{"n_layer": 14, "n_experts": 80, "d_expert": 96, "routed_scale": 1.0, "balance_loss": 0.00389, "balance_bias": false, "lr_router": 0.00078, "vocab_size": 12153, "norm": "rmsnorm", "batch_tokens": 32768, "train_tokens": 260800000}
Below are experts of layer 5 (counted from 0) of a mixture-of-experts language model. Rows are named up (a neuron's input weights, with its number), down (a neuron's output weights, with its number) and show model dimensions 0-255. Each number is 128 + 32 x the weight over its row's rms, rounded and kept within 0 to 255. Numbers have three digits each.
Before each expert's rows: "comes before" lists some tokens at least twice as common just after its tokens as in all text; "mostly gets" lists some tokens that are sent to it at least half of the time. This comes from a sample of Wikipedia text that the model never trained on. Tokens count by the router's weight.

# expert 8
comes before: " ", " century", " (", "00", "^{", "6"
mostly gets: " km", " million", "′", "–present", ".m", " sq"
up0:126089114130146123098120133101126175123130114099122101121088143145072106141182148165163131077158168116064143160155109186151091106099187166087138181139099107125068159142094136164144105112099135109132183099158109152176138121123108119106145138093086094143123099084162179110082137096146073094253100151146119057113127110087158103092107177103166112157129155171141071162137138126084184121145122125056204168115149169157085147144129159127068096127110185131144148132100147074110119151115097156167143159134139144149106117189165135134144155207090173157095180176104111095100143099207113122076117143166116081176165118142147123127134074088104105167179182133145147108138129136119148095091112132090135104102168141134143132101105093124104136166147171069114087071119102089107175144079135
down0:119106131174115169136116149124122084123150122121164138100146062120129120120198114132138077129152114082162116159105134157158170123135079120130095178156099148154141159153149127142153117161181152126119136102145145148115076159098154141149111203094127145095141092148136144105118136122068089127128126109121052149111120091100110136169193202179168132171124174106091062075114161146124121137166155120176178041128124208104136092126118183109128182140149115079161170153136116131172152180229135115085130118144139118139089167103110213134078107079119223106139115106092102125037145110113144159144127183145119080144108105134137144105128123097123136111111142138118110156196121136095114150140131140119124120107156112151138120037106088053184110099128148168136155151079134137101088118126043

# expert 63
comes before: " ", "|", " —", " \"", " Candidate", " −"
mostly gets: " |", " |\n", "|---|---|---|---", "|", "|---|---|---|---|---|---|---|\n"
up0:134147089134150186060103109166109130141090130136147079113153096131186120107169146117134117063136153166064080153131099043103093121090162087061095090111143176108142097152116103088141113102115090124084142147145120158125147174129138099107090106119117100179119074190172113145133143144052082106095064111082176127196139142137147111158075105114127105163133220153124118184147127143099095112133136131124158156193123147140137079120107216212156105090120136158094130152120143139139124120136108127132128075093113173126090127163110123125100135086156138116070163179057105182115155141089097144126140161187120122138142147157144111176123155105129191087128060108123176113079168130108132136096120092151133085110124113157203144154196126105124135084112126119129087052103123152132152152173134
down0:064078105082093088108217144145083126117140148144189047159164125146128095137115142117104117132120092091107153125114119145160089093124133121150130095116072091143127108131146143156115155114147146145146138102157119138163104126140115188098194118119177059151139107122109147093075123157148065086121148111077101102092132108112143116109112099105128106069077156171182120127046156118087098145147137083145196128127160123177064123110115152090133128126155138129136112159150133136118145084114108127109122176122151119102127029070139142140107112071152098130143143140140118133150129070176192166180081093065155048069153155255097140074155123118137132125093150127138132129130118105113093073135099130090134150072119155123122103143145160133153103126096145124110142139156090136117177046063162

# expert 57
comes before: ",", " of", " and", " in", ".", "\n"
mostly gets: " born", " father", " son", " children", " women", " mother"
up1:143140132088131171122163137158117092134132179124110066138136122091141124136110133111128123130114111178122097096129107125104126151128112144102128185148158137079162099151110115065154145150064090169172170153185143119152168151106138128143172097113091119124087090104072117122125131060178178140210125139122185103120100095123157157135138156167098131151128126105091175124132166129146116190128106113139169101102086117135093140150067039162138110084117161163143152129119128150080121082173192142136130148103176102098148099156071068076163155115133153160161109167093144159121067138141112127157118167117148113158154145175149097097141132161060123130110073126089147116055035118134138113202129176104081119112153162157121136151107190106130096125079049059105190106075147101166065186139142
down1:068165095080158153099131138142101131120130095155144181124148109136108137192140077125087093179121119094068149139208121174157155098163087153121167161105059168124130184082157148193152117116127124035186104095163130160150156179147138142124166170108094076137175154144137134128086136133147141133141118122168206159146132167101172124159207184156122110074141127172142147124132177135120144137118143139164086104106124137089089065115086163127124120128158101125152116112173136108210132073146213145084129180082117102142168111103110151127153137167162171142075110106087141138120183160175099143098077132112155145193113160183111095183112113132140167101120136100133155133170134100121157107146133080129141146123162141094115098134075145146110175174107136156184126193166187125113139123100154

# expert 66
comes before: " ", " |", "20", "19", ":", " Total"
mostly gets: " election", " elected", " total", " Turnout", " average", " •"
up0:132183143076102178128086139146132099129178119045120164136154127124159172168090112117146085112166186145105111120129174133144134074123170115101149108112109094150137215182133132165142140123094101158126219161113086128135163150117163153188097124117108129145109094155145083119110142118119183106195126145103149108071159128113101127122197165186126090166083175126116118127174126108119127154091148106109098099121151148150112116104116130200149099137157185111144132176167128108136134141175066138109067125117082186121087144151075171133085082094152159158135137127192100142153120102096137121122063133061117155133109093093151091137177129113115104145061119097152153138122133142110199068147146113091125112102104076107137085126135080077061154139178079094091096079109089048140141096143090
down0:128081150108045093172096118115113069161119075143128113149121120127106080101076174070165086098120112122132089144122114098062138127111136129160089106133108089101104157110172143147140160070083095143157167146078124119129129100180108122151111072148111154154170135115092126112147114080138130120105112141111159130134086136132121131126112111107160120105102139166111121152125135132165084085106179143131164148133085156078079129190176112138145127158126184117084120140130121098077129172101133107121081106101064139136164138101079094075132133143166151133128093112152130175126169085112166120134111087088117106066160121037116091186148242133127144158199078147163081067110117109168113071098139128101102169119158045119135187086087071110144138144085158121113120054149120175137093057152100

# expert 7
comes before: ",", " of", " and", " in", " to", ".\n\n"
mostly gets: "ization", "ified", "ination", "istic", "ification", "ics"
up0:158092082128151119139105092110185123167106142062087094188056126124136119145158168198133104126121129108129124136148113089056114121127126099106135124114109154116112111099173147120143100118150129133166139088157135129180148126136173094096111042160127176148139133137133096099098182084119075140151184120129130111114157069124105077137133166104088161066119107127146115133164142079149090077088122131162099110105154125071143151043147101201135117158169047098156105094138167145165184128147104105240114144164121097100137137080151160157135111146138114171137170120143207088130107117156093133122086095116153099185125120114127132132102129126140141166159101154082153151135105083128100067110194132125090139136059083144179116045161086147086150122101163139163115089134099172101086116143065
down0:115131088151059141124070103135104127132089110129093127129139161144117114086199131102166176108100097128148125135102073131077070156102055112144161147178111196131083085151127173127137157162140120137108070134135111119108119122128103123167142107123058144140130140170140154071160123071163181101113194111186166159124120134188169168112147090148111151115122134111092156080141129095167093121145089172124116127136157170098095141163176143079178134111134189157113144136098135151139053151130126101107106124130181122112077098159121115133122111136105145163057120137101122084110117109133161084168056101122119059139166147159111103152093182133150139073154146150133104089177166180130076088063068129110083120193100144075138127158119110133107201092148105070155181163147173207141100146141142

# expert 31
comes before: " the", " The", "The", " a", "==", "==="
mostly gets: " for", "==\n", "==\n\n", " with", "===\n\n", " from"
up1:116119140070116162122137088118160123045113147093109134128094220098118128121112078130139164099071103141092159128096087130157178116146134115123102166147158139127152162177101140037099165160158120076093119062171145153070206108100137135064107060116153085151148108148152108087133128138098112101119122122139147134130165167101120117154153099189130190072202135122170185131124182161121123112159133122121147098111158152128164142112194114183115127129105178134105072097107155128144170135112136188132095208131129139130118060142113149159144149130110160140111151104109146111154164090106090111093210194107127149160141140170144099154130104133154142128165128143217140152115143128106184102078130124148149114120125147115211145178146157091167143160070169147144137149124149089054108159093154
down1:127140074131182131101175085147081120145135087141059166078101064147097109123123127139112116159132096121096100135112171141133135168128144148156139103080174133135133131122148050143078180048139166108123147180132165119127048150120127108143173140208124188138016168110126113161141142159209152115141128133104099122166089130134169194113141172131094117161105156140065134167182117157112111147151129115125086124164095109095130146160148118130105151150137146152179134157178138090145088106169117098156056156114108125134108170109103171135115159126131204147103133173082126146105092128153107092107104062077093121126174060142134117115141143166064121092066092156089150085114121063100130146098131137102133094137049075151091107134119136168119115110136059112119123165188147152137115128138120

# expert 48
comes before: " ", " —", " +", " L", " −", " ."
mostly gets: " |", ";", " -;", " /", ");", " match"
up1:119081099075088193155140098138159151109135113058058120235114120153145085114127178131075130140129109081086091084147171136090159090087157135115096169147050117039122084184079115116120087161112188110134111118147163121168141129132158136168129138125153142129155100097136131105151148110125099148137132125172105152146163150130101125123145123134144160141159183099083146093137107090114101171156116200167120139125070147135083148141163160127190146123108169121129099172130110126138077220108117070145094126189158089120143113104141158118105157118073132119150142152144147115088081148188107111179149178135156133156099115129092093120164148093101153055098134127151166171071143104102109054128092092127092095116175102178092134160206117124125063169135136091107165099147127096151146154122149
down1:169107162109158094149135110102154169126203117103127157120109143126148149101145162129123148119154110086071121168161159143172108087150108111135116091151098115130147096143145127174105025156173125151090207059131130099135123164131129068097198162125134112136128127122179138088083152136147143140157131122130163143165062170161093056150101124118087150136179168136136177121164155101170145108102133126099133127115175163139134089162153138138127170124105161192157156086132113128123125080165060131165144097159112106095116157138136143110139118125144059171154149140137113099124071037119186195120148122054092103174146086124118049091117068142099113065079129192150080117137146135171124127111123089166184130141112116108165123102131116179142105134131097185191110084153093122126166063169149

# expert 75
comes before: ",", " of", " in", "\n", ".\n\n", "'s"
mostly gets: " League", " team", " game", " Cup", " English", " player"
up0:155110121085121164123108158071128157074087167136118127092119129100147147143117141110168096152126107140131110116142097123145164120113095130150118137105146106111109135101120188145097137120133145146153165171158102138106127208071124109071053105103121129126172126152144165149115105133161147176098064163157123127121157155156137123051167169201123107119120154119110172102118131101087067186174156113107061137155133137116122185146057151097126143120140136186097151133115135066120069153136176146175089179135072047118110063100196142115127167111139114126129119052136148084132119092159195082099140129135107162125132084083198127154140111138172124094086119108149121099069132167127139083131164083097130114044121130157125095109181144075089114116146118113079153224165091166109133100069157
down0:181052110181130139124150112113093040147209119172104158118151109126136193124094133127116173244156119124176102150091119168164088091088181193126132125134127150158090123139104094124101083137165126145086075121114089096189076094098178155154148098152164107152133135128119144147134141176200134128128156142148111080103154091128159151143098106119134075108144133138187130146186174183147112152136196192119052060138140135147152124151144126124109146159188126135033109174090139105121125083143124085141175099152173065126093131129136065209104126158110142101135143114106138165085148063147110148113106117121124111116147090121167129129154098136119112096145078093140126146115147132097088121171094117160115115079112104127097174149112121116173130152127100097122113140168172098163091098121114